{"num_hidden_layers": 18, "hidden_size": 256, "n_experts": 64, "experts_per_token": 2, "d_expert": 64, "d_shared_expert": 256, "hidden_act": "geglu", "moe_layers": [1, 2, 3, 4, 5, 6, 7, 8, 9, 10, 11, 12, 13, 14, 15, 16, 17], "router_score": "softmax", "normalize_top_k": true, "routed_scale": 1.41, "balance_loss": 0.00769, "balance_bias": false, "router_z_loss": 0.001, "n_groups": 4, "groups_per_token": 2, "init_std_router": 0.015, "lr_router": 0.000448, "vocab_size": 8192, "norm": "rmsnorm", "norm_eps": 1e-07, "tie_word_embeddings": false, "optimizer": "soap_variant", "learning_rate": 0.00546, "beta1": 0.95, "beta2": 0.99, "batch_tokens": [32768, 65536], "max_seq_len": 1024, "train_tokens": 334500000, "max_steps": 7371, "dataset": "wikipedia_en"}
Below are experts of layer 14 (counted from 0) of a mixture-of-experts language model. Rows are named router (the router's row for the expert), gate (a neuron's input weights, with its number), up (a neuron's input weights, with its number) and show model dimensions 0-255. Each number is 128 + 24 x the weight over its row's rms, rounded and kept within 0 to 255. Numbers have three digits each.
After each expert's rows: a language model's description of what the expert responds to. This comes from a sample of Wikipedia text that the model never trained on.

# expert 49
router:140120160100109203117138089140127138102125103138129141204132113136144068082105146093150132127124118093119079162123115066173117144136157118111137114123128109133097093148144140125157153106103140144130113084165143133110137109075129106094124133125160116135107122122157133101102125127186114108120103151094164087105140142169134158176137127135079126165143129092163171115119091151107112092127119109124091100129108117153092109170096086156120143122135080116128122145111122133117128124138145169128130104146137121141126126128133127147136093133129126119117195127119116132148158107094150071168108153125133113100112147099141120150155180106126122144129145147102122106166144148143152126160164096118115139144122106142137167119176124125116147141113185128126107141114133122158133124129156
gate0:154105136140175155131102118148106117109145130147133137119111114177103078168106131179105173149080085137114113131113159077139110147115157116134182143153114100093091104135107142153152134110142118149145150122110112126134121121158111124134144118159133116160160129111127117119077094084138143088131114091084156151135174113148081158123137110106078164122099102114125172166098118162141159124135130116096115105091143170122088135151110118131150165129129134164153106175129126146123122125128102128147129096161169148174147137139130147118132117108129112117137165133145127117138132149117088112160102114153140145126114150106118147154171169131139093165104145108155148155148134132150169102122128099148146115118114140107086136151092097117073165102154165131110126170152135144161153134097134
up0:150156130147143102144132094091061135157132103094100168096109130162118132116106118127093109119107164096148157126120126094131129120119077117156109115153089145118160138119187146107102188109164142128097098131106149140121147123136112079131123106129119126129113091140104112114151152171110136153123143149173118166082104103145123099139116132080109114161123099139126103103070117104145129102103110164136160169114124138165117156159131138139142160114135112106111139120125130142114082118139144139156169113124130151081159141140142163134130151095155146147101111135170115146162093119115134112140095116158109115117125117146144152094102085163127122130082186139119123094100102138118088099103115122122077118156179112159140147144116154131144116175155161124137106150148127097134131157149124
What it handles: Short opening pieces of lowercase words, often after a, like ho in hobbit or homicide, hi in hiding, co, p.

# expert 11
router:146154141119137153087173108138099135056135135172114161148162103163155091096089138102151120112120125113105138146122157102140147131128159111132154136149101117148138112119125118115157170106146155182113128106138148115107148105113127111110096097098138111136115123115145096117147102119139122161141082175120136113116134162120180147162141178133100140147096093118140165085131119152109066117142142077135091093124107128150109094144106095128115120145099090088172101140084122140131096135132141123106142108141123104135143141136143139148137108129135092123149180128094112119134174104113131112149169166133134139082114130117157097150099152115130159157145076112151142114159150132136096109141140128152080138127120109183133140104133178119115134154113163154092130124100135134134084091143137
gate0:107125176127111103146183132097121073109158147142152108098181130163087148087104130103132164134101134123138122154155180135080119111117122156138111121121106102162078145155126146163120124102124124129185165140146161136155129100127127092124161136127090114172141121186128139089145128119104123120134183154115110140104133128153100086101119145111078136092090134142106135151106130144138094103133100104136123131146130122087122126088129129143144111128135083141137118123104152113130138144117112091111120093125112137152162140191111103142153114118091111105110113111074095119117085174104161086127104136133111123085092144120131129159137153144113116124104151135118121108117088121112138186148129144107176143147130114146108178142130117142101125112159151135121113111139158149099161155119158
up0:184122125122104092120146134128092105095118100136149124129130103104137127102100136106160131137150119141154120110134106096137077128125144127134098119163130102109106155186136122125082168121117115099135098096107158100175115143088175154163145143114129107150115148100101144127195123115127121084099152142175109100095153105121128094121085165173134164124118085108107114143112133107166146138141102118161110131133116112164150103094175147147139140100146082119179095142113121125134113108107136123090148137103100119090103120128102108146131126137123119111112115093105100112107102149083103096117106116106135103135141134104133133100093154110098124162117183089141067117091087157124127114138121110123115126102099127126154152085123149156106103086138155142087120119116141141113166127148156
What it handles: Nouns closing a noun phrase after the, his or a, naming works, titles and roles, such as album, film, book, manager, winner.

# expert 28
router:159128148147083126112168096165105161135133144154116133155146114154147090112120157138170121099106113116146117147108122118139137155145145116091171089112120137151093115111134157124132139084091188126123123113156112112157152095093118107128123070111147155156121082083192127080125082116143126150159092171105154122094098143128130146161157132154126110133092111087190160108115129148126091091139123123112092100114138140171129130138112108151118161132103123116136119137101128144131111156128138167115142098128136101204132132133131137190136091142126124137124157137110099127139154134082141125137132138128121155102112141122142084138127127114081121125145137123138155101150162150165131151136171125141102104146129103155125108120132185109110173168118140133098096104094165129140125124131140
gate0:158140102119122146146157124187161123119154135139138166106106156096159127142146125118140104100122175152121116106129128123156103121135162141107120120125156091094148131132089135118138124125108153156127161159071138094162160132092074130142145149100112097125127097133152158117094122149095139106114180113120109107161144101126120089138115172127136121105135116084190121165101152108138153138141114131121139123117141109148132136116127120130097127116119100124149110103121118165161170100136171125103131124133103147135131103071128156138139097120099068071146168144150088139098090106091120116148146111133101116130138117119097146112198115117137147117090116117064111143120131158109084123119122176124086117141121117147111144139154149135142138113176098166146102149105131142130074113154090
up0:076097125125155134169146104163119130138080160147128087124168117105108145124117122110135104141161106158147118115123171132142128139144147140089099126134157099102145139136154089112158095113126111108090169140135151137108120172072125090116114112105117113108127124124117116108102134139090160131115130119134146135149110142101120168116164143102171169146161133081107111125122132100156103144143138154086169109138069136123107103109127113105139108138122135136158145138122160121125099167131105149071171170109130104124145088103141119124096143143110115111145152104163144118150117105113163113155130123145125129090119142150132120108093100114126171118088117097159130123163128122125139087124138141121127109115084048078096110153132187078118092122136124125146115144162114192136092134130129
What it handles: First digits of numbers in sports tables, career lists and scores, after a pipe, slash, dollar sign or bracket, such as 14, 34, 2002.

# expert 57
router:130153167137098142085143102149122165128142149156088113134114112136146096123124151146131114120116142099119106142121154092165178170152144178118148086114122123144123086122138156123150136125077124136111119117134122131128140144119114102142098104087133143130137139104091122076145070106137112133149109132105154135094121141135179153153138170139100128154087102095162156097096098179121090130140126138119119114126112147125093111150104096144121139141119114085146104140135100143130123177129155153097106072108108128107162220115161098120129141087113120123101146118112119140156138130125174116129123168146125127094116142103128105132094157106114166135125118140122107068137168186163133140143151131156119131125163111126141162129143170133119157150095172167126123128104150140153105108142149
gate1:158106102123138088094104121127132094121096111102142104115155152111104129107141153150081131095142111134131123139166122148127092135139174156110203115179147133125131103154129156145130136114115113124095150150129142146172142106121132101075103124112149145169115155117142089116121146131156142115133120132101151181154107158091109145158098150076122105165132134164137097161149111167138176109088121163171095128116117115124114107148144099153088109153130116158137116126133126134133130149165147112096148107137113105126111135152125148135136113154113154133068086111118153183137148140138133109143124082145161112139115140114116135138182181152116124124115173151119117143139095150105126097152099089125144151144162137103120141090126090119115139171109137089151158127099107141164069145105130
up1:087134098105103128125165117162157106159107111116136115114132112157118099081116108090097136131134131129141161109142113125147121117164093080155122134143103118141154166133139130108078127153166115137093103156107171158086084114136127141145130098125134096133101125118152171122138135118138147167128126130108141118098103143162101133121104087112129133124143105102113156116084165163128160143142119140093131149149128132142144114159119120146124112078101105100114122121128123078107127118088132113161106180127130127159076106155166104115134082156128087114116143113127105076100119156080100117123144120116104122155147147113098123132139119139126098113153124137141113114119163131096123184121163124158120105100125116156085142121147115142106033124109120155085129149103143175098101187105122
What it handles: Capitalised first syllable of a place or club name after the, of or in, such as Me-diterranean, Pa-sig, Du-bbo, St-urm Graz, San.

# expert 61
router:162136163118117142117159087151105184131161160137116139167131116141142113082111143136138123126127126099164151122083130068143148147151137177123163108093090128145071108100159138126166132117137155131088123116156145153137122130105129093114122089091158124155125114129102094095175088110142106135136123145109152154097130147110136195129152123150110130152125110126130172122121128120113074112134146125112107133091076157134100151138081127140101152170093120120138140141124140140158114176142156123125106109113102116146125156125135143130165111105133128132104149086078109110151169132109138119145152158128128151085078154108159075129106156130116157127180122147132139119131151159150145149133151141123095168133135143168090114124133143160122128145089155157110093116134180126147110145153138
gate0:124143135128114122122121139189110136132118105140138149104145090111131162141107120110143129138102158148133125078137118159193114071114152116124133162154139101114108125098157179139110104110147126158099153138155126146087138125097131135122148139111083129149117133123098083154096126156111175131098157122113134177135097124109142154132148080110120111144114065180158152149154136123157113114079124077127173127156135159135126139112127135127127145161148112108118115075152145103129132138118139108114112161137123104144131146130120170150129130077138110135123141108124101141137123138126118167128149127105123125156120102099177115114087150123118131111138169164099107119112177144114120133102125158131090169166113181196099144162140098115110156166113173141150095143145155149119081158147137
up0:165138103131128055122137111105171153123134102083152131132146169160140103133190123145133112131115105117087107111160133117145156092119103149119102132112134137160152126133195186128128148129093079144150129147114124117088119132110120179108091103110181104084127091112130106122147138136136128153122140151117100109092069133129119118066144151095045139148110138121145107123158143108101134118109139117165120129138160133099112124089160124118118162102094101138120107135129119137118098154100165142128121120160110144101155143145142139135129152130140173137141116110101099166139133145122103160106082166142146107110133145156134137159162149150136133154122120135159102119113132128124103129124157113121142131095108127163138094176153109136169138117129174101158155149127120118114168150087111
What it handles: Quantifiers and determiners like all, some, any, such, other, many, plus al in also known as.

# expert 41
router:161153158155097157143143118149092136114117144147129148174156139130137098084093129144153104142103136121108108138136150133134127149142151154104182136139127136152136071182144099106113135126097121150121123088132151107170157107137172135119112110130144156137136103107127115124116101129145092097167077156099140112123144118103148131129138136153124094138135099118157152126116114109081120074126137144120148090102120142187110116134070114163099143142120127120135087125072107097200141170144142143110114077153139101147152139109149091151160101157177079123118133131123126104139160097110130099127123153131134146101114159117154102160096166112127162114136119155108116111172157149155141129124161080161118167140153092160120115138162148136131143123159136124122137093106150147136102094119126
gate1:131129130104126118159139128139132120103147125077091146168148159153085114056105130158150098117136082149121116104141178140135140116087137129118157144119152129149138109135116103146142148140138112173130135136155133165140136138124110153063111180146119135082103134133097101068149137114132115101160108131172102097152134121134139112145160115169146122099160127116135129121130103088095138086172132122137176131135092116155123114133117072184141114153148140124146161146127100123119118135071131151118122146186144105169120127101109096118134153138146133193089105139098128106126136110118141151114084137136182124134129162130133117109137084158095115115148141129157087152137140145114163155113145136146129107119106143140115119139164141131181125127153129121182143080136126108143103136105102
up1:137132114130156108107126120128144119096082137111112137118086092171117103077156134145148109151097137141106138120124151134153129121108138129104123121104130084142153082092117105092137130101142089125131164091115119092088175091146117154094142149136127114104129119123114118151147117135163148100146115121128119127091142158124109111139147142083147122116155139120149104096126097126099104126122158135159121163162089116179124120139110097163155166108144128120150116094160112133062092159126146118094133084118111140142083112125145135122161155122091120152160110190134116107149126113140150141113131141121151142111115142108061130082185158151109116111128136160144098124141125095111099136102142146127149114140099086097163077145136132138133102159171114133065147101170146126116118083100108
What it handles: Inner pieces of Latinate words between prefixes and suffixes, such as exer-ci-ses, subcom-mit-tee, reci-pi-ent, inaugura-tion.

# expert 18
router:179122133129106156097138124151147168128121147148120127136136123154157097118106154124168113104108138117139113127091109136137174154161153145111143115143103147161126104147150149121160130114128148162129121116145149148152132115122109128133103074112144152205134060115137115127132115102136057123166136155127205128120135137089148156135144145124078109121115094112170116109075079138114102109145145086126121102113103122199064104145127122134134124145123100112107101139113114124144071153154117178136110114127138117140102113135132116143172088096145108104114173109125100122118121103088149101135123135150126093102127189115141127119130141119138146148171114131088136079138150153141150139162149131130120115149130112132122141138137132112112130142101134141071062110125120128126126125138138
gate1:155127149164137165145116137105127162154153098078099102114101132090158111122121150165153104104123138085123143152142130134109154119077147101130130098125117098101174101122146116128156122080091170156132107125124155130095098133157081113131148129184153125141146157132136105101148130101165119151123180113129126149171112127135143120166125131114120175116142097128119107088170132114114128124094175126154124100123154140108156101140124118191124122126143124164131122084139068134161114141169116130188121146136151093135086114094133115165164132109120119118127091134145132105126136154092150135131123137158154119116154105159129110117139088112116091102125127112101094102114148181080154113127148133163163093098093157130111122154088109098081134126134121124126082126137127141121135114124091
up1:136123044081118129142093136132152136089139169133183148085109101137158175137114099134128162113111147139153147125122107149143153160161158124125135149147122108119118104137096155125100113117137133103131108166177131102087131125112084112106116126119097119138141152096128108175157103136162135138144134132159179135170102122084070096102104135158142127145090131120093165148116178121115115145117136164137121074126066137163143137142137143147116135107114107145130176138121070118113145146146134092130095106153115160129144103090106149119093117112099118124129162115123101068123128146134125137173169106152171131142146096135120121091125107110141121124125101110136162129150108120147173118146157122096109150147112115150084134110107115157130161095142143126130119116117143127107094162129127
What it handles: Middle and later digits of years, weights, coordinates and decimals, such as 19'8'0, 178 lb (8‑1 kg), and degree or minute symbols.

# expert 45
router:150134138155109126102148088151134146072155129181130118182156071145149128102121127116131148152122107110092122157123111086146135164135133134103137103114120149137101112088139122112121156123129167142084148131128141104123126120122145137141092073083152143132072088129147115090164096106142104102128119152098144087105099150127181151126148114138101127138105135137149147119106084160076124094123154139124089126118114150121096079129104124142091127122133111110118147129100130152154118130131154147135100110111097118143157167126150122167135113148143101110115149129135116146152120135090161105171126119159153145067088183128158104170124158114134122124153090129098098098146149143149153163135149115143107133184139104137118121104189142172112140139097163134100114103111134145131095125146155
gate0:104076104143139164118171083161112124111114160098111162128143111111136129127105149147131116186110083145105121130117119117115159161157141141061110143138117138137088181091121129120120152113117143126137160094103149116157088135119169115094121110129116116127134105123146184087096144101118163127122142135082118149144126170107129128144126141150142126136131120130111157142136118135132081133149117108118110126124122142117126113120147134132151150104191136080127150131112122107137144128159109104157127128108152121159170145153137162089141179182133162095114142112152112146128174146118098156141171109142121133098110154191134128093144181141145135093110103105087088128088163153109129109117163101100111131125129148097092124156153088110106168124092130092140155124150127083137136163134145
up0:074112117141125113101121112126151142162100055132150137142130165140106079101179126091098111150131147104157149098114184106148090145149115116140147065105121151135120119108146113154121131143118114142126121160103124150112130173114102142113120100092109122157101131128137157100117125077076133133110138152143099086127136080133126134146136131136099117114137124072157124089165117161134154141126102122138162124092123122131138124121107100129115116122098146156067150158110127112116136078122145116134129078103140104123107142096157114173119130107131064103153113137114137119148120146120112123131095185128115133146101148088148180106086131124126112144075181119154159122129145139135133123102136136153144139094141163141146092131124146113109081116160158155143113117135089092133138111168121
What it handles: The article a or an, plus one, another, per, same and every, usually where a noun phrase begins, as in a number of, a time when, one of.

# expert 46
router:127143147150112126110149128163100134102100152140103147135132131138138114122125137148144125137114135099107124168100146131152142143152117127105124108107068132127134106140130150124130158117125133165108090092125151160116147118148170138086115120070174151141112138134115098083178101091149069109155103138093151107078119149115145148144130172132134101191094100093156160104106100138102133127162161121119092131094108126141092106142101093161117126146111117111157128132100118156138114152132158122129139113167117113126189141124134123147139120122123089139106139092118113141150167105120146134136141152140129151109107140111142122146093168101094145132134120144132136078185171163125117148122148141167073137169136115183118173116181173102107146148099133120118130125104139187136113100160125
gate0:102132141201124091100088127085106080122131129162109143118161106156112136112105096149164079129094128108123114149075124149143122134113092166134120149115117112133151145146151140143110111111066146132132164151138143169127117161147064119099141102144182175115125154159132112143106122136134129103143131106140133093157132121122104117162106138110132160115114133159116153147117111149094184107137112122150116113129111134129129127144087145117100146142126112146134132164098108113035115127104083158109131140134152123090134155140148101107136137113159072113139163110107138145139154150117162104127110177140129115132104098128142090154176135150118129139118137124137110144129110144090153101133138085128126088152145109126154158147124177147145114118062126104147129121155168130153108102125113
up0:108132114116133149122090136116178120114140118147159191082114138140130154126106167065145153144140134148155125108131135126147129134118140110123133164155109084153068094152132105137146121169137100120137132169124174078110103078152124141102167134124122123180140101113083170126132100133149109132103077147147185128122088089129143110095166118139123087125115119131149108136130120119142114157137150151131131088143105164102148109093145124128142144154169119159114108123133136150126161085145149106119157111153152106128124150098146074088109154086100135110134116163092145096122142092094101151101170123115128131129086139116101190104133111136151139170145155159167107126134107126156125120153096132110132153140132088134151128120125140179149139124150110152127130145130133157152109111111156
What it handles: Pieces completing sports team, club, school and place names, such as Diamondbacks, Longhorns, Chargers, Football, Athletic, -ville, Wales.

# expert 23
router:146144143154098139119142102142091135116129139156116139143126132161145096118115149156151141142127133115116102123121149099159115151161146098101177110118113114175146113136127130125156167119083145132116148107145171125111130108122162105087131102094160174134122120126121123116133134108132131110146091134102149127107114153091136156134163142136096093157106133124161149121125142179102132121135134099147105128083067164168120109116102071182108107124126121086144133156096120162145101134172174157132123101140103108161159152129095144169153097144161116117097152108149125108139157087139152103168132171153125123126126136115174090141121166085119123193124121112113128085148166124141148133145145120164123145157143105143121126093159111115115113140102143187103105109083153116171161151138155
gate2:088164116121088083124124120112097131136120110142151144097070127137138123123135083130126131130116141080127088138126151167092098124119150126080158142083105107161124128132135138098100095167094155149141141120170144104119084144126137124144125111140164134143127125142100153119140155164112142085127113107093139193106144114118150125098156155093101118142157109095101152130146155120081177160113146146138161126080061178193172110138134103135133116112105144102120113099109115123159127145155162185155142121158123159139183121141088128116166087109145132125111136111122115130123169122149084095109148149146134152140123114162145145083093101124137112160134137133101133114117130113108140129158153145115123120122138123132127128114111098156097116145138119146148139111121172153127101148150171
up2:152114111159148138118166165136127114149113144103135164076172136106096103139143114113110123107079137132161147127118153146112127139078108135145183102104108081145127104120099153146126111116172071120138094155116123099090150157131169166150119151106143088092139155091141144142119175140122121141105154118155150149128139103194116096144165163132126108117131078101102129102113136121174109102125172111151136133156141087151124136164093114122113173144133112129120160113112120129169142117144110145091133169136121138124145074118123116165104110155146109133153153126131098122157119128141138160191150136135122116161103164165101082132129125132143140122111148108133134130159143145093115111131112102149099139137115089110091122162086143132117144149110117098131134181156086127127135098120090
What it handles: Middle syllables and umlauted letters inside non-English place and personal names, such as Cux-ha-ven, Ludwig-sha-fen, Bar-ne-veld, ü, ö.

# expert 29
router:140138133159130138138164103127124158100135133161122157126153126141154110102100151113154154149140130107136094138131154146155122186147166138121170108102088129124127111114160173099150127105139138169119114126155160129130118119114136126109116066102165113148132113119170127098170139131168100155140103149113158080112144148121141153140165125137069104160105117120191159113118092132087119113166163126108080115116122132168095107122114115162122136140112102086115116131112112111128098160158136149106099107155147102137126106143115138162131076117162108119154155124122119146144157092134134104150142153110124104079097124105131118160102128106151161131161131132167143122174168143134143165154159142155134114153164093191146124108149166127107142140130160168082103111133147168133091121139140
gate0:158142161099139148173126140102107169132159126116126168083125106133066117133136098163151106117154139099113125144174145114137090141130138103125120120113108112122150071103137103098133129134137126157135116106142111118131134119139113177097122127138155112099141099115130133118153099177109130124126151160159145139136136152143102166130115126178076109112144138136117133135118080121152156094171146128144091117141139155137143180116163129136130134162131073140162164160103144106100140127094141135127158079113132144137123064162183189116140124098133153131147113098108132165141140085132144119114121155132132110126114104108117121099135145162118166110133144097126132109152123076162132121074135127200114079148118143106151125093114150111119172087131149158121129100126145107156137121163143
up0:133130131131128130138129112142097122125128145128088129156112150140138128111152160122124122093120125147127146106074138133118159103109092151111112135138147132143155132095112170154140109092172162125174130124117119136166144111092136125115151153132139164124106115156080095146092115091116117111124138073120115133108140118114165100079109113114157115130135148079123148124122183154131118123102033153117142138170119080096108130148108146154097141114148116115112058133137072101137129150147130124155114147117116101146121159117112118144111146155072179142145121140166155119096122122189092099112148123121131161158127137100070107133130139121133115139114119163142097130158166211147090153130127138103137130150142122092123131129110120144140142133151137091173107105130097151124109148107112
What it handles: Periods after name initials, single digits in codes and model numbers, and stat-table separators, such as D. S. Fletcher, PA-18, W–L.

# expert 33
router:170134148134126157118155132122125187127117142142115183142129139160163087123101144104134177146112125082163105144122139136133135152144158168116125102120114130145122125128182148068151169125107126151126142127175143160108134115134112131099112105095175139116107102124133085084167105113155096129142112120112144121113084169127147168157128130142128075130088102099166151108130121136110129107104170074126124146111102155166136126153109075167109119130091102108146092172130090172124106157139139152119112113129138129162134150126144164128120099125137092128110145116102120129145101133125141115155137116151128111086116191110159115140127174129121139116164108148127151116146178167141128169127173141140112146150160113153126138136110105132116182163107139135116102098100132128138086110152117
gate0:170102127121133074133127118154180096151120127122136137124116150135198106088085134183100198112086127091066087132123095118088144089128119168116130155109109100170109087116156152129152123146128113127103121164142160109116100123123079159145113153138149108099149164175112146142103111115162056139121125082115115128113121172102139142127148108126138144127120105105128124133140151137110108141110142149137156151093145141125167127145156153091149137140151137144145078151146154148139142135149168133113074090123143123153072146135144131140131123141114120137134149128098107113172130142173112126138136071102118125154086143120097141123104150174111126092156104116113141130132134105123141105147127117138136158154133090117105131105097106158162103116120129133120133116097118119104125108150122
up0:146125073140066132143132055103102141115098171127118110165137109137152142112094109160133123097095133178128135104190129112119138157106148141172148083186127106129160149137144122143124143118135156116129104142086119123114168124108115135146145152130143112147103119176058144153154106106126132133119107095112141134126130158096124126090120149116123117126134153123126128136089116156117140170161139147160111141148098117158152146147121165130128161135097126210158123152107101085143106129162113107142136155131072125111092115105125074165124103153101111082184133142098106109129110136119149130144120115103120129151110128158126122129128142133158139127149104122141122107125134132111131166148108102124151116165155157139116130140121126127135153140170082108143149177135123115133087186115107
What it handles: And, or, &, vs and commas that join items in lists and titles, such as Cast and characters, Japan and Europe, or Liberal and Centre Union.

# expert 6
router:148159127155094164096168078136113131098114168158120131201143138162150112137122153148136127129116115109153091148077101149170155182131126153135144110076105137127091111112125135108145137098138129145121094120159139148129110099103153081110104085108147105162123153094125104103133105112139115151185092131144163098119118126140144160142118147143122122152119134143175151113135094135106137137137122098112106129110094142136122122144089111153106132140113106130127114171132131134134128154131129162120098082123140076126153137141146141172136105147131120104100157120125128179159137114140164103152153157130136144104118147108173069139107133113111145126154099109091117098125176128143142135155122133154101148151147112120115144153150114146113130148092159164094080129119093176159084130187107
gate1:108087098130154119115179132104120136119115184121143111123152133075128140135119153112129134121116171078156089149094153118146157113144126188101155100126107081126129112113115168131159099072116094103123105131101182120100071107120109091125177155104170105127155172153109148113114132126079119144137126135111091158121112138144117127096150145114124141156165162122111114159108128098158122124146159113053127124137130123094124132154123126146109153159118148118141123147110147106095132168112113103125141117137096141119142125151178126145142155139093101131104159147114110163163107124141144101130099151124104156122102101154148149106107118122129139125159090131144141099106145145114120099119158139163179165135154093131105144131113100068136177149113117156142122130109124105172127142154110
up1:159119129144102133098154144131099147081126145136167098108148118147086144132097120106175135148096192178135094138099171141151125151137148158105156120103162156145170122141139100123100089132152159151101087152099139070101193112126154125147108155165155117117134139115123132142172109080135134109156153110151119120132117137143130124097143109148150128132091125101160155112145156130136112140145133170150169157156131129109118168116066161093078109160126136141122160127104143126139105112132135095140135155161119106086175149153133123143192137135136175107150117133167160144165140118126124110134158130149120133123077113113112110114133141146099120108112132159137141120116109179125105090112138171104148119108116123123114139167139117112123117131156091136116112136167089112121161138119103
What it handles: First letter or syllable of a surname or foreign given name right after a first name, as in Andrés G‑ómez, Jarkko Ni‑eminen, de No‑ailles.

# expert 48
router:131166164128102171110144104165137164136127120181138129130168110162187110140121152164156121100107143128081087177112144144162144149143127122124121099120108172135134102116149140096170113121131146131076138128154153078175130118113108121103106096081154135133148101115090094125177119115120105114131124134118131085122160144122150147113162166139105121127109100116149141120104145166107102079135168133128106114135121114159106102145115070134088127166070124126156097164106088106127097142150148149122132100141144109102143147131178154137149122135125119145117143139110102102139147106138139143140111117161135117107103144113150131168115137109133149116138083146104127112130157169136123163157136160160119176126138108169092113120107132138101118137091169158111113112083161141159085114139126
gate0:144164160100135146148108089157129113125138137139097108122112097129179142176159129123120142135134110154179105110136107138142123132117083084137131112138112143146119142134139129151120111153082135103108180122127120103148125150136127148122150100131151095157086119112126124130143173097138148127155132132089150124079155131071158107127105159119105121194108147157069091123135089158133116149120147109125155137135094155170157128158106115140161162122114145103119135136170135145163165166152148107147143116135114159147118128103120124129103124129113146144114165111123124101143132132160143110141132120096111112133114144103135167095134099062125125126129107144175097165137159094120143158129149107113205129113134147142089104165108102129122082101082144150120153091112130072099169139106114
up0:135148133125135160134167131125091112119123116117085134124100083124132144121143091103143085140126086101165141130115167096140124141137119125153136119136169148159105154129115127148090130132129164133108181121135159102117127094069131083085095155113109114128121157124115132150112154155113179117118171144129112101126108142109133104126091130114115155134128090125120103134175093078118121125160143099101130123147131076171146130129129155147139204106140091172107161115186144140172150156191107118129109151163133157117113146118111156097139160123127150134127139112135096127163127102114139111171122078133090109156145145158123161096108140120120134100143096161088097129130149125134166166134114170096147108116135140114120109158121079147135082167140129138143112121123130136085137134119131
What it handles: The word "as" and role-related verbs like became, named, becoming, often in "served as", "signed him as a", "known as".

# expert 51
router:156125155119118150151143132135143158144106167117145187123151123117152110119099133139137115115111125107142120168072134120147148164168124156138117109092119151147141108081149160100148156127097145157135119118128145129122157097139135067126109117097130149157083106119135112093140132089143101156134084144080168126115156150098115142141109129130099113142116083108149153121132129175108116118149143112160083096102093154153110133154082102140121129152094120119132112124085136153141113133146133147103109125137147111138142126113130137145108102124131101126120165110138115156177126099125181104181139148122151106120141126095149109129098136098114193157178118177139124117136131146159121113158159117166109147115154130140112118110154190123112176134104169144077089125113176110101095097158101
gate0:130138132136130146145114129113136127144143151129151126122169127121116142115160175124090125128153099140143095052109160153131117130173131116169148131127148128122143167082096148123131152147103120143172100117092157137113184118132119119078133119119197126160116120118086107113119109118155126125107135134071125159118170114105121136117087113175131088141095107090115140162124122095165148134068139094144112130111129132112088105129115134104170123125132166148169131131132079176123139126055136166139145146134121138096130126102139126139100135104105096108159160108168085127145118095137165161115155141136144139145139122146132124145089157116168153174134142139153153143107112117145102113147141135132147135114110140158154117126127114136143152156128194176119128094132146144140161082141128
up0:113144134148152132159132117143110123112104118118176136144139130126100096109110131135146069126153151111150101134123107118137127132095141147129147125136141157137129134128098123107117154081168163093136146146141128130156105094125156134126145103177173161133099144134106113131110146157172131136091180112130148117142142178175076141136154138126110124152129140114140119101129090136112148109140090149097182112141156083143162100122092109112121138101178119120131100136099139166106152141107166136123108124116128077146121159122092130132119099177115130162125075164075160134105164135147117154107087138142145122110123112109134123115162116132112130100154178135142096125157094192114173112152128117144123080141151160122119165166097126176132149168139089105123110150137140165151126116120170
What it handles: Short piece right after a proper name's first letter or two, as in Ju-d-ah, Ca-d-daalada, E-ton, P-al-ikir, Fi-or-entina.

# expert 39
router:134131125151105123108147110106102138126141167107108145116126098157158100124063130135135148068109119120122138162089118093149142131140132163066120108118112164139103091098147137121133127107132143146120087116130122116136141118090113160130115114098145127164133123097138112120169096102163115140137093159131168069135114152100183112153116138125123140165151096113139137067080140114106119120118150133120101071139127147143101131146110109177118131131108098132152124169090128133153095131163125159131130106162156105143111118094139136156148128107152122137129153088139087136151127130119179107149181137102114131117139146138148092128124198103094147158164082140115114111146137173132140107137148166139110178174109111148112190119157138140118138138114124128128106116129168148120090137133151
gate0:103094108127091119105175140086143089122099124106171125154086144094112141117122121127135065143152137135123126111112116120089109167148138133117098163141143139128129096091128116121105141122094165146145115083087146190121094169105141173150134139083089113167113138112144116136124099121133130137106114111097168117154095159110165119177160109085140136139140119147099169171126152080134138104134144094104093131118124140107160113142129121140143131135108102149102107161123156112160134127105126124119131158141189136147132160144151127160162104107113108144110131101137085158163136131144153143120150127063129098107139155151156132120099146137140165095139145136129136133138117161102141111165205129082134158115149121116167143127125092129134122161124149135142120123085150119148094130090136
up0:155147138104108154142141156165185110156107095120155098114101138132126158130150127193161072174104134117105117103128141112118165127157096145123146140153132168125132160204149126160116117161100101105098115136144088113152168107164161124119127110173118130106171087176127074144126152142150144125120152109113105116111206138117094144124127106141167095142122132109102101117164148127105143124141162141096164126163126117152107142086117140134092102140142106128142135112154121131135119120123127128114162133118087131147120150112116137108127145152076132093123131153125140105133148102127149148155170131169117117124086121084095115138164134150091129130127170155111125099106137104175130132162140169103102134126107117128135151129149155130116124122098121125146122153093120146122080113078146
What it handles: Middle pieces of technical and biological words and taxon names, such as ne-cr-osis, ne-ut-rons, curr-ic-ulum, Ceram-by-cidae, A-rthropoda.

# expert 42
router:146149135155128140117185108161124164068086150124115150132136130167156082108117154128124149119084088119126137139074121110141155114133150131117166124132123143151124106106136185132151145113109145151086131107147175117131162107130137130090114106113141125179149104128129127078143088106120097153146109142100140125104105163138145174150118141174099111190084114123128178107134122157118069118156163075104096088105103124167110102120091114168102129125119107129124131151108116134166124147150144154106128136139126105126120139111128131155160095114145112126100143121119110114128155118107127137127170170141110154099102138117153109158122165116128139144136109174121165094148152170158135131139135110157116115136135108177102120136157160101092120147082153145085094111115133150155134125151141
gate0:152178145106132139117132134135124187109130132130118137108128099134145140075155086114129144114058110133152120106134122116149145137130119088136148149124119106076114134113147138109153137100140128151140123181130171138099140141159171135121118148139147098120126162116127165169124131091103107133093125146118108095147112191102133092158149124117136123127137181121151160167106131139119122091117115074105168120122136102111104134137119142125161144107091087118105073164118129106127117107137152125141121133141147129181126095108109126147127155131163128124078111138104117144148153153095140166076110132100126150152114109092119116123102128150130163091150110143073151088097168151173138133154115115146121108142120116121157117163146139091117127106130079114167150174174110095165137124164105
up0:130115116151135117147108101128129126128142161143115107128147174109155165124126099142162112143126116120092107116137138146105119116147170096138153099126127100149086144114083112089140139127129142090140116177148091110162125142151140125132126126098163138098068160153080085091130173130098143136139148167138127105112100074122077120161101155079114131124136072103081121123162141125134116135136109143129131098119103120112155182129110116151107118120140136151101118119134119106131100128101134113144158070173122130127138076154123150162098107157111125180116161093125124126146141122155144111128142090119162089135155147138112138162121130108094103153114126085122162158163125172163148112135093106141082113112168127155098139132145127169108124135126130135107158145080141131090163128083125
What it handles: Country and place names after prepositions like "to" or "in", as in returned to England, lived in Switzerland; also final word pieces like Bulgar‑ia.